{
  "num_hidden_layers": 12,
  "hidden_size": 256,
  "n_experts": 256,
  "experts_per_token": 8,
  "d_expert": 64,
  "d_shared_expert": 0,
  "hidden_act": "squared_relu",
  "moe_layers": [0, 1, 2, 3, 4, 5, 6, 7, 8, 9, 10, 11],
  "router_score": "softmax",
  "normalize_top_k": false,
  "routed_scale": 1.0,
  "balance_loss": 0.00265,
  "balance_bias": true,
  "router_z_loss": 0.001,
  "init_std_router": 0.0214,
  "lr_router": 0.00178,
  "vocab_size": 2048,
  "norm": "rmsnorm",
  "norm_eps": 1e-06,
  "tie_word_embeddings": false,
  "optimizer": "soap_variant",
  "learning_rate": 0.0046,
  "beta1": 0.95,
  "beta2": 0.99,
  "batch_tokens": [65536, 131072, 262144],
  "max_seq_len": 1024,
  "train_tokens": 517300000,
  "max_steps": 3859,
  "dataset": "wikipedia_en"
}
Below are experts of layer 8 (counted from 0) of a mixture-of-experts language model. Rows are named up (a neuron's input weights, with its number) and show model dimensions 0-255. Each number is 500 + 50 x the weight over its row's rms, rounded and kept within 0 to 999. Numbers have three digits each.
Before each expert's rows: a language model's description of what the expert responds to. This comes from a sample of Wikipedia text that the model never trained on.

# expert 50
Spaces between words. The bare space token before a following word or table cell, often after verbs or conjunctions, as in if r, did sing, and empty | | cells.
up0:489478386586512549479580438490589387561501471448463449501469516535565529519457461445508454504458505531466487503542432558549560477492491368476457520643491539530630454482478468569546514482523519566504503483443519476412471538403577511523568593512586594583516424531506573527532474474471454523490520528553540395457486509553499476464489485478419429486544508499510481528505500564508431569388509507562454562511443515497519551481517573534486554580497443505397581569480538494478529415538467565422402546455472495452556405515467437482526484492453533565516581434502520507563445468518481512377534430472513458422536485405526558458520446516542483420555404519480567514506466497523370514492505532513414535491543560493515520496509582520555523476417502372534460522451442509523518554452446
up1:488504551523498447578547480435441540487521572483429533556500397501476561573521526473426552499532486598431555510522414506561523486556546454545430475307588447533501429634483594540547570470445431542400537418505486516516502462500508488501459632446491509523489502503488540457521522549584422468441543491503528502464394482449567551445459558467445442514448549494560438455501568551435430565601419511453495461555515406439567507474534415494477409518529508476427532569510482504469476471364541503509442504495470509511522463505503543493488465500448442421600444463503515410491485561476469594543547496475519538540488466498463544460448508473535531439506465489616489489526517536418466498498498434470454499573447493552450498550487531491567428533453404473523504621549516497583478515530559
up2:561484425558460457422511530443514520527587490513483449650504485458432496514404529584428548455510403515485539482482454499450570487471571586578606547444550550460557390514510426460460459513596534527528488546521534475488464498458494456524476444520487529534502543566457412504476429450477474456449545572501537472505520454427580488500494574478417542454515441518480580464486480562529510512412484514477437526563468468551522488488582568513531486371510547573466449467574413485403575403472470457491528452546520537499440524584509529465539473521448522464496597559540514548440545438507484530515501530585461572489571558495443449551479524582509498489416437563540491607481514496546519505462531514520409442543521458578560476457551441494381570462445423494498600522498603538492466456528385
up3:484565499381498515465528512503516538525448512529496444458461464536435502494619435480591506441471462624514504509483516499530453505541555472482510549529527455440356603486472409500443588559563526559615440545401508418453529516500509520509467423583421539529438490494540571467525517447489466459510462440477511428379532510457516457481505570560506550474411531412444407485504491529533504558486446534506398532484485459509454557410556426547453517456394432605453441407533494503505533505422436525472535486533491579448561500438439443483459535447591542537524499506472451470465469577537515570511554469536530513586505493458481533434536497448485438403503520399549575492476507495519629523489466600571513490500529581461482549561528515453437537587533508536490507491556407519485514473583483
up4:514464465481475485542538510428504512491352486482504511515555599540471517611509465518447585479555479458491455555514429525440596521526556497449565520463433476565496507565563492452458548468517503444442518462384608403500569438505529508512527490459483528490535586500547526499471478562482532431457438517506489428571604495549464503410477512536431540539638590418540462450493423522521471466468527463521487485515443446459475436577478446547520488542575457483516432446464482487471569467487610430529456447526555501429454548541427396569540460423577425508439515466512488409606483515504489445472530444549570469360496528498508440404459545509515515495405410401451515413448460470528512549558452537378491525567539503490518531504560495441459515406462522460479542506523527486473557494450534

# expert 31
Modals and p-word starts. Modal verbs such as would, can, could, may, and opening pieces p, po, pro, often in reviews: praised, positive.
up1:566436544524482578487489497471541573507534520471533442482464454462547482566536537459537579411462443501481614471530435553624489489515555441478530442517460492499478384516502531466412498469522419524546541497540525535438585515565517503454510521396497488420493557535520469513522535570577436491470489422578520477508537473519466516617464579489357409486539532526481450499490509484523372427550493509434549455546497450439455504515534429477476451523563407500483509530525467447479578430465542461683568563398498486534584510542454525502522478488541464449475497525449443503500436578467457543487549465555461512501488429446491495479530499477531586392596472453655489478509522442511477481591466520480451430547476454566519494582453511533487458438493508545451487586451458549542494431610453
up2:506454544534409531482573509513596503484530499490500557536562433598493475433479496543404526493515436494509457389526475501530539435437588504569574473541430590432507500491560521538426557524530588452474601534499487546512424487476523402447550544597553522570488502559475447551500472431661470452537599527473510494529487520491507475520550553462471504432372475496457498448546558512514523492436497528405538579536444545490520487460428531599502507500558581482516416394587462559490552466472452469447475444554414572396403515501509525454426517521499506421514489602493527418490541481459575499540567496541499498519490494488480465505559536510585485521471552513481539595571512518594440509430578614539399483528556485536454534450497498552482554551460455499487542513576501561433439476468465
up3:435483463608391453453461438508536526525486510480525458515494517478434555551503518474577606549516489553504509488466545538410448586543488454527445548453467489371463581561569607634480499462479454497563553487535499544585472559505519498458449490453465494488545445575489493473493579526523406522576501426496468502502548471436501494537446415507542452512548520473503511512485510536536505528497535572443544539589540487522461522430540403486527526436469362610447490447471517626515514541493413566532483518548497574483511484468490416482443534492541529395483516435549501517496427466469488560494469565486501542493493500633516490439465461547585504501554506532587516519443505482493515516432466466535599542323412562492481569521518483546457525416482482519479428555533383471544619529559526
up4:464405585606448516497493492495590510464441498482555519441514509529502467480522422456450505477527531503402493534520487519431455574505526486454563596471451591539545495508498454534464508465505404437476470484461602478513482530529461487452535509485400475483505480507428506469441516574498463518484482483473484464537468546462486518480457474473503539487639492506405472526573513453596516424544521450462582420510528451471474402541564487485482484584573424575509503551458494562449610515474597598553487449548448417476514608503508391459562482459558405440427514532529408499609537465493497580432415508474524453455452526474415494484552452521478472523496533475464496514419429422476448473507471528454462471442606444562465422525480516536357530408479584473375503544498463510564493448566549
up5:448533499545468494555505539444586538460514560498596535461514543524668535518500477490508482514464514564522508482404551560474505484520451525436480493540541473440511549520547588496496459481468670439534527397470457528475427485490561475508380477517449592463410439499533534491567521483472431573513564465569494485492518427507441512427459532484536471396515486551554458536502487509542505454459475573538508392536521612473472529432400584498467448536448469588485525529483528441551513499500440462521589474472423494543546487615470477526472459441491543537513573469470432543451490513473454532437578551542564582499631420508455558471481525510449573483522471440499478435502510465531507429627448499477456490541446398550527583492382401527557490576503615533503559541539485494474478520512523

# expert 59
Word-start s and c pieces. Early consonant pieces inside words, especially s and c, as in basin, serving, summiting, embassy, challenges.
up1:484475547549552398506483498423528446429524481465487442512469469509499526493487562461417549457490546537434581520565408580598499460486492463584482514394531534469449413474492499468567543470454466496392492478562497478605536442475418369546472492537383476523547519470559527467533521451515548493444502435466499489488523467534561524490530608408482401497558471452481415421528496497467461483521551482532494466495470446469584480429436478503484438584488485451491530550585485585511502492460512466566483516514562546448488465514568535503659518512501479427511470425511576487593564519424549533541538382619401529563588493488541492427470552505536543556541545431566475504497508527483468531571529473462419525567476591460538585511642498511463464516466478529451461520488455623472515537536492
up2:535420493562427608488525561501499532516514526450494517577591507462507513505478590591560516523536413476510490539521461544479490487473592581493551485463413491563548530493631488510466521477532532508511561515501451558557529458463486448466402547572492499557451554589373365515508493519561593497517532545499593467513453547568501510435547504546519445552495464503496509470458430569420517524558542490536563551535458652482609509524498528462522515579529516503470487490622493539485476441437496504441459504508461427540390476461552485521488552471492528410501569529539487504494493457439553457549554444542438476637573592460496512511379507518516577561439542482488532562520569560535451521384497499484501474511400561541422546498469537596459491484423456457493555508468587494484407475489449
up3:397563477526410536441489443475458477541522530562529412551436488492482543467515472462631503464500445516483482631497557482545470467521566483480503501452491395434426554534468525488422494500498506561602612500483502457490477577575458596519527452506514510483568487540555428419577516511548499497504563491478459457465591451445474449518475516498450477499487615490505554562477528555474590541433559573438524547539553527462457479410499519475447454423495494584494596506488445411551584531499445511486519591562495474530481608534467557516496497552552515466457503477508537551411432474492448479500468524445576514510546521489496541501508472478429510439621384553485547435551567545560568566474459520502508532444435577464420540638423484546448489593495570492529554542481570459625534471507531
up4:507462540505510539503451482490535394436427520467477554510495469517514527480465471476417512501593517456498414512535487518500456528466510558433456490406469511640504530541418465489548528521512438527494400487485407477531510678456530575566634462489482524511609580451443433494474516565513568498511470468471549453560528531492516483450493441572478563423551516498530496404561521500525523400470518469488527501506494426577557421483623501517457431602584492570439441547465484537486485475426661449564468531611472479423512460517436461519541524553527558478413495502422545427497527449528495535538493500538483419491454435398492443522418470466523540472560382502505482450475363466523539548516456499476499483541542578442439389503454493474477459470445527510470471456487489516487492482483554
up5:573512564392560511466504491486547551515538509473523471567459476495573535537503634533457518397506484541483481445521493568514622371475447610503465467499457420540441579493533578506557542478500596482577565455467433562517533479528593497484423507460489452511488430555510430481525467504513470457576478437523618538494456446530547458413414525491499435408530585500495496475566437451465506535497515529519506427441485469485512531467493487512489591538488499509542531603503568419559543563537507585489492535584525433453511511496474473571423507523511580458555535529502468655476475611493482507503525597549426469374581476480539516537511493602464456538480490421408509581545604505512532444509475441468559508459456489499514564464457411553497508624513511523533556538549503501493543550473535

# expert 8
Latin species endings. Word-final pieces of Latin taxon names in species lists, such as frantz-i-i, goul-di, subobs-cu-rata, Gastro-po-da, plus stray byte fragments.
up2:498513489534448523419574573443596574549581457516537471500602469618490475533525519521476541473475461476493521473562388546546521515479519551496545528445472539508517448553483508565446512530552525487555492640504452603496472486556479445487512544532534482550484523493498392610455471459567500482551529596419510499413490461568463540514574580481475499468528589472491414521516458582501554533498536503457533540536450523606583507501504563502515536450448469522459467509595491465521522403505554477510498423504540604366460599528554502484462468504456489437521543506526498585485500547425618424494570484504446481493457524512493535585502479505577552511533476546484588558524533514453379482468508434500427363477490562513434532521509446512460553428528415532537485509569516578394535408513391
up3:580573491489481505441465518510480501486503497558537405480446557417444485445463522524497591506492531535470475538522514456568448526524485507434510416455616474414500475504569480557413500511531477499540515536422520471450486499540521456416491534472476489507481502590542511468426453480551480412439548442459459471505497550463522479449565471494390549559429508503511428518514528576494517559523504548454454478544530498553570565521446438463593500405548458618525496543500543561571607487459391510495481489505547511518382545412505554525493481418509497483554458459451537482519446480406486512462532610565540543531617546503482383464547516466467520512493422444552554477601495445470594441415467459497535597427385534358442562533479497598430503433474463565479429545537547541446531506512573
up4:494478512549554520477508455427505509468444561520571507511466554505399505454561475519487551533452528406543462526538514516483484534459522527483523608484525500627488490522528484515548456476560530480578543450499550510415624615512591517478513431507430553471588542565483466545570439503466439485416463485460494539590622535495580450488471445563443567587502491431412466521448531636558455455453540436534470448556583425511486409472516552464550477566565464531457430530447513569506475451496533551497481556586443447514488417501461491568492511519517492506365584520529427473479533536494521482436489468410520511496517489441528472485528532507449599497513375425456562494502452426541490522516442555507498570560600540460442331518501443460444528449532529528515479565530569519549534521455484
up5:483545512492484581547557508500522511554476402472587541476481515519535451477482542465555493510469530455459441493450544537520508380377377569510402513529484420477404517500479513604506538516565602463515448554531489471546491536512618479441525502558488508429500509523468506493534441535473428496571487384492548422532500519535455510555539465678492590349443519538472481490457530556463466482495470519565547391494506447570418347474452438484496497556470472450404512532460491441576451513517499458493561514537510512501497420437447432620374514451415507532573592581475473502535491503476561524432549561493494516454577515487519535454563480597481518502463436468475539512481481457589469522523460446459581481503495425493517509456534508466499498586508510533543529572536448515486532494477431
up6:431464473622521600433567434439485436490555454451564490501422441575516558575504548491592595517523543477556512483498454439520604428480413411596532505568523448466479504589511444476540520451466490597529559429351518505474459387456495561485511607463418506449457549444485507617495549500470491496451479508520453555454501535508448530530458497492507342473525566516469536467513597572430427615410456409427568492450567504430456532476485452516513484537463519474478505484486540520503486515562479565432502500453448510456469523592471474453473505502525505509452503469474506504519480544510526454521457538578510489513542561533531603502414573467557544487613468465607566445461514530496489435528497500494479485524537538561536526476518467458528551579534542481532485421428494436502412579500553

# expert 24
Initial C and years. Lowercase c or capital C starting a word (circumstances, citizens, crew), plus year and date openings like 19, (19, 18.
up1:532495401457477498507461432497558521529545603544529475416497505437500620428409592464504511499483463534465504476520507557636548452565473414508551453452489502388486458584475536454506523429472467421579528471542497465604508442456478424471545464513493521487486500574431433465471548493636483486455535373520436481503506525545477589476497540481429460482455440422430448544543582511466421384504496447521424564558530512422510567477534483393510433495478437480590485592547509549527480542541413466564506516473478483422479503496539487524466439504546525372508407452463506534530515519505498522575518571496446546546541513586486529480487505541507468489540453503543387546514527439473520456477535518465553515551452523537495508623440490604539476537459461526373554434515513455467521476548588
up2:460478506471413472514570439426527552427511505493447554593567515482511498487449495534432558474510410454470467368535466479494503457537555648559575520544549506532464496534545477649444484546514515378573492564556452485554457523565506434508470534580579521455525567526536524518525436409644536515521634543512517435527462591477470518522523538449513500429445436434482571493495532518521512563444538623496501532510557559501538492527473514516538499450505562467541472398614463504419621468478467530412485472523495504451532527448549493465508457561470523394529485505486493500480493533438525492551523482590478447511530492487549523516547531526526552605515508537566493552511577590518388501514585471496491454438545552487546511519443514436417479418405401415491515522449502510444452486511481
up3:522507436505446525446551539399478466460409454586515564406534590577424554399562477500544578560390490569505472585500529590532469538462522438496490489540515486356499498539488508520498497557546468515545568526458487457519555456490554526451487487444545431440520465534529507500436531520521490539526534565415462384452567552414555493492499446452436515449418471473511497552469528467597493486466493543543381577601534491489496458486491488537551455472497457561532419483467554515471565466474401489515507500477507497534523602555504418419439430477596541493467573557500528456504427378455520530507568484605438570504535500528483502471514411448453505502530425487547495487441521546576600505480455499559487638485496616398406597538523518521482453483477423492470490493523439489485520501532488
up4:488504475570479535548504534509490496559378573512700558536536456517536442474494500509491474509494522472487475541512433486417468502389502524473530488497435471611523465503480502364468490420494431526477454535502457466493520572425530528529545542467500500479464494544445446597561526559454528452433497543492431435483534508462512581424507501551548551547463512504465544478520552493436535492505491560477590466516477469520453429620590361531535510599483535451528433540455474520527469503550620410482480547479510459503438399546528502557480540516508422469480474450604483658562508514520552465428390460541552485407462457424475464497517471478527583599428419475505518497434532492485494509513456510552499443573628536482501440512476457453508484456520445537535489543393594500551509525493460
up5:476514578530498510510566568355498490518553523481505494537532498550521504492519526542544586471549528485425497464501544504446436351549544574548556477498469484443556470409477533515509566534476634454571512460512506542481442504527617494471475577525484541512455448438525524496518455452471526515550427457537548417496441407561523506443528534520574516448405521503583463402632486489531494546534552554465506524468510421531470485527522542517489506573493420558559437592447495417526441526535499503481558454573472534592454470419469459543460505470485471492571564471428552572466489559443473486460612666539495516462529525437519487576562435511457536550523544454496484548513588484489469424557454470490488377519468458558531488545457446484458478629473506460504624470426474474567473415517482

# expert 60
Prefix de and st. Word-opening prefix pieces, chiefly de and De (decision, description, declare), also st, do, di, per, re.
up0:446399488515488525531518416543500438548517470362515493445565493615501416476490426511440507535399515526506514526514475540584566464477515481471471546536456519551527483504420483528583422492504555580509485436519518460358469639476556395551490528485550504559484498456434510498509528521454460488453506487491470523415534456535526493455581499434468450510595486499528563423483488501429441565403408468416493535445477541502471559481523545545410547502548521572342487502503609445524559463577471522539510567530549449480524487559567513445507505595516526490505456511501449460544514475524519567476590448534564463562577509433517540454598556438426482468587499497501553465507412443483410503565493542573543531540501511569442496402520429519596490530511507553572472602484499532475545442529455
up1:431544517492506437461461445482631540473557467496466443438510429473475488457473597420437519414417481559526500513501446495572442508472589462562526481523456498484476460529527464525491524423449484590426495452525454495480498487504523417556446570420511509522571485602439502462514403423527528561373546494510436400508503478514615528467539513511445436413481486503425491515504578559484423364486565527439450477513570499559482487375442409485493375509430531526554447528587464505547490392399527476514504555454533436441501442460489538482533503547516554457482410398452486498538560446478514461543581475564494533566538513431490509493465465473627519490540426447466481508533555599554545475485501445463458491628510443456463499495496571505523548459517461463505469500533532493490443414522537
up2:537400537469440482437584512461577587483474470483512497569604537522532517450493499515557552473503448563483500475512452492459488460405555603529550495507517548478519548457527500527346555580524473517549521524492483509391443541476471432497450541600432491556496587490487470503507492488519584550536549613543487487522428489465496522494531513520489545483481449506456544519526433569505510529503518559450469519489418463552570525482563524447393564499573507488560408369513495520542499447463558456414517453423423542479465560385566514552577422507451502441493516537507448479434484590437584498589524453582437515513427585478482569471537501430557474518510530603489554567484485494568424523480566582505368469456600467471430470400475526437490499468449424564513482476576482576487545472495485
up3:444539539565427555483443522336507405405528478539505432435520514516478519402532488423547485554539559628448441544479528541469443515487513486518585526467552543351515555528518495444474376517569477562540464493531470517493575506523537511524478483417471442449536475465517517529526501491495552514544498544543540491540446510394486449541515489543404552474474478495463480544451532532495396558500485464488485632447492482438521506432569523467510517493570456550505556440511552513531557508443389485492494475505458456544471555449519482563421417478592490485497521538549412467516561398424485508541564560485527482549541596469500444465490371459465392524465474502585533521484456496486587583527496537557492504450473464473495456583536541472452527544459518440624465573528403588519580500454578
up4:512440501445446543453504524472521409511454578438505441577549504528475573530499471516516484561484531432459479566534484478467484596406490496535516516399463520495453490474482475464506487470527434497513440475467541569456572497508517522536474451497531466486500515480478544494463465541433563562443462440492499503538463513539566533471524443500510606545530506541415459491513433456541520503492530412505540476507476413530535514521504404543460518558572536645637442542464530539545564515521591534515452493519466432441466537421432500483546481513483414452442501507461467448534589415468484574452524505520539514512476410466629410526487493484457484382443444473472577415456464494511633542378409501461463450499631553447435439457493553526425585419470535420596485626437517475512429573536459

# expert 1
Word-ending suffixes, sports stats. Suffixes ending words, especially in sports and career records, such as earn-ed, unanim-ous, reach-ed, and words like received, won, president.
up2:548415569563505452525582498416507566515513491625489488556599539470507526451475447529449558476492493486453508471470428507597532457599594520543630523478421489435439546576513546538475558487494505534428563459438445522527537543439524505474541551635554519532549604559496402493563473515624501426524572586464516444469504499505508446461531579424473538493484519458552451494515569570508556486487499475385550461571541523544538620528500440580389570464427578432535440503540420521529465433520464546452521447511502545440463530523594525531463502559535548450526518510510534580494569512430538488484580500516517487553526525492551533519467466556505546578513483486551479459468594493568500475460529429520444456470474515548517503505516444557471548470456503544540508467533543603426419403510400
up3:508616535563450536332488519522439571484454539548508523423515473441432528535449461446427543536473524542509435586533548557510428549444573370450589476490490452436418492468530493493509579526535448539549514520489408447450430489451468562467520380534463489601520507483578488507481522460522458530572547498506469495453479475439430471579445541486428478590500475520479492496559611497503535555463524521442476579484602497485399556432547441456554460406501486519469451524492479558522508509475498482412527525484533483433487485475521529528477426523601445495525475517540637420464484485442430542485495570454534457527474593479495447402579446486477518436543450473592532419482408521494537416438514459495544535467489455419457607511501501557458447512455477597462458492475449531454549471515582
up4:473503497610406436474527483381469485543446627517489427509447466518429489592467429503481557460426432533554444444488471468490484561416540540503497586495482510603496473510397433444536413448452449537518496483537577489546487553475569529568579587514474511494534614513428615525485520457454450487572556412401507470476485485488518433486464501559506514576491518496500489515503541481519497435450601502559566589561479420543388406577504514538484465579552497514467458541452512513514593510463633532416503496586462458492522452495512522515456439530474489468493451479551490502444518492526440581504415521495490479449549487482424499468593561526546569480500452455499540412488343463568508536493525470441603528489546533433455424526508436458532488501502440511507468548432470531553544461473572
up5:435536494538419490548564472520534496515508515427499552452407455466409533579558473531519532397473578549516469551422508484618539385402451480463542521491441434457428472492503400449597545516530526457441458571535408532454478391446572448501467546597502440442426405452543536536585502522491453510478545483497566440488526469528629515465500456512533468419498487558555483513479483531518508481616432532505478401433511486497423543403499492509497470475478504485562424570445545437412572509530483488459549457598494539526467493529533508521527486478504476547515493467589444533479522578465504542537599594561502530432592441477581477537529505450539479503542542461513445560478507465492547472540512482469421498556519461490484577495569506599496497572492528483611555663457449512440483499478510
up6:427524500604554513471524529479541452495512481491479462501476399592582517624475522539531531569503622528530495502549472519503542471361503539458532466471525521505605516417535515473558610518504462532465518454489502516466463451376514435424477523467468567485513520427408490533468507539474451421524416456502515572570456523426501561558511414516473440498490495593497481377450628479496495479401497388509536568538470599466568427495425569443486526508479528474448493468429492452553520545512504534474517528370483476569494419593485532571538467569504550487491585448422462460531531485409468505544423513569481518377514536537617553434432520372573454496493535481485524499509507516520473423499496539483437519501554402482498442471447500505523487562466552532517466510513476519467425499552516

# expert 30
Roman numerals and government. Roman numeral pieces in regnal names (Pope Leo XIII, Charles X), and political words like Republic, Minister, Court, Council.
up1:588543430507466462469475439599470530494567478453542592441487558530456518504460539555480496477441582518478537514535443670654512512513542584493541553471500515523409530450498495501614559444505479472443503430520493495543512526405433420386554536345474523576488506494477496506537503459404515505488509477529535436463473444488570561547461548447462575557511470484463512533517491482502420554482572428545486443511467466465484549525509485518456444491436495516535502485523452467602563479467476574515559628435491539513451495624449527423548551520548474408502642544457533434556509557480432582503518435549458457503495424452472458500540473370500486471519455528508476532484556539419569467477524476532410512564469491540552581584564524469537406514475513561509493563481487541452470468491478
up2:592444460637401494628521495463488531474515462511449497544578506554512541480449510544491525428486437475466474470475475459424501519515574490529513525492480560518524510531514509601472509509487438483524494573418437571401510517520529361433515490637459526544529552411492483460518500523611547521536527509481488483526466512535528444463492638502405485507532505440457517472559499535462561481481541573473557565574419495478532551454550554549513530535486546496523495488550469519521542447559460521518500499542465551510500548586548496538510538531581500445495543543571581532560499463461615433507488434498441455524537627478483476634422526512548459462418623492504546527466529425531523552498613533511438412427455527511509496420524518508450454542463382513531440532550509625425451461606499
up3:481524575530376494442496502469569463497531544543544488422531480492368511447533520523590586511503561534419522500528529493569369543558605491477563558462417524495383553511524473558477555563534466534573642521503425498496543515473530455469418458457491476526512487472503517446514408467502424587524522459453499440500472509478471475568448512484552489398450571474527462424464530498525437528493505533479426564543557462518475485491515422541573445421501513490477490553549465586428522491538590541510417528530586444469483487470518479563455430433578488434545505423493501450342562547385564518493491580543577511571539459491576418473491447474514573481518490475520505505497508533547517399498523508487463608457425543510531553543522546522416492505471520505521575459451388525523500442575575
up4:502428455477572610490535460489477527468468564501545493533537550465552545442541414554467571512592555550527365496564484572484516492457610545584524528483490485496480436532516472574470458442596496599527494491488481527500528631514510588515519501476542458436519514483449498571485537485447589462475495568546600418434520573532481508414532428532464467508543496562520517460519545537488512418462487479443563454472605532489503402487567461553414548633518429487482414487408562596519552506488512506503484443532412512455496554476480439440448546506521511552420566407498342537571542544419505500502469516515529460505553485473462526515580480516474496464501468500525537409479464419482610518471468487442578469503609541436520495524511484401469492464495518410486452431486527424490540480442417
up5:365529525502517475486486554507489532516495534486536424445437454528564567479469512477576512432573479460424521563497510523473600406434509658476421517587435405564390439505468540449631490481572569461525582405483436496455445497459547579479536484563452474488495448494566490526469427568549478392526468417522566435497458455551508528471478519443529475483495511505550605535512491466575498462547449472539473398422463477509392533465575509461495500458438474455501449573547531437529578541481479558486519506530483530498468540626465494472551505474474569435546476494515503574533488599445437426483479594490493526444517567513469422529404560506489414485459515541405482469433513434568540493529530433407530499477452492520556522467544532587492464550506562507502544532427451465540545535490423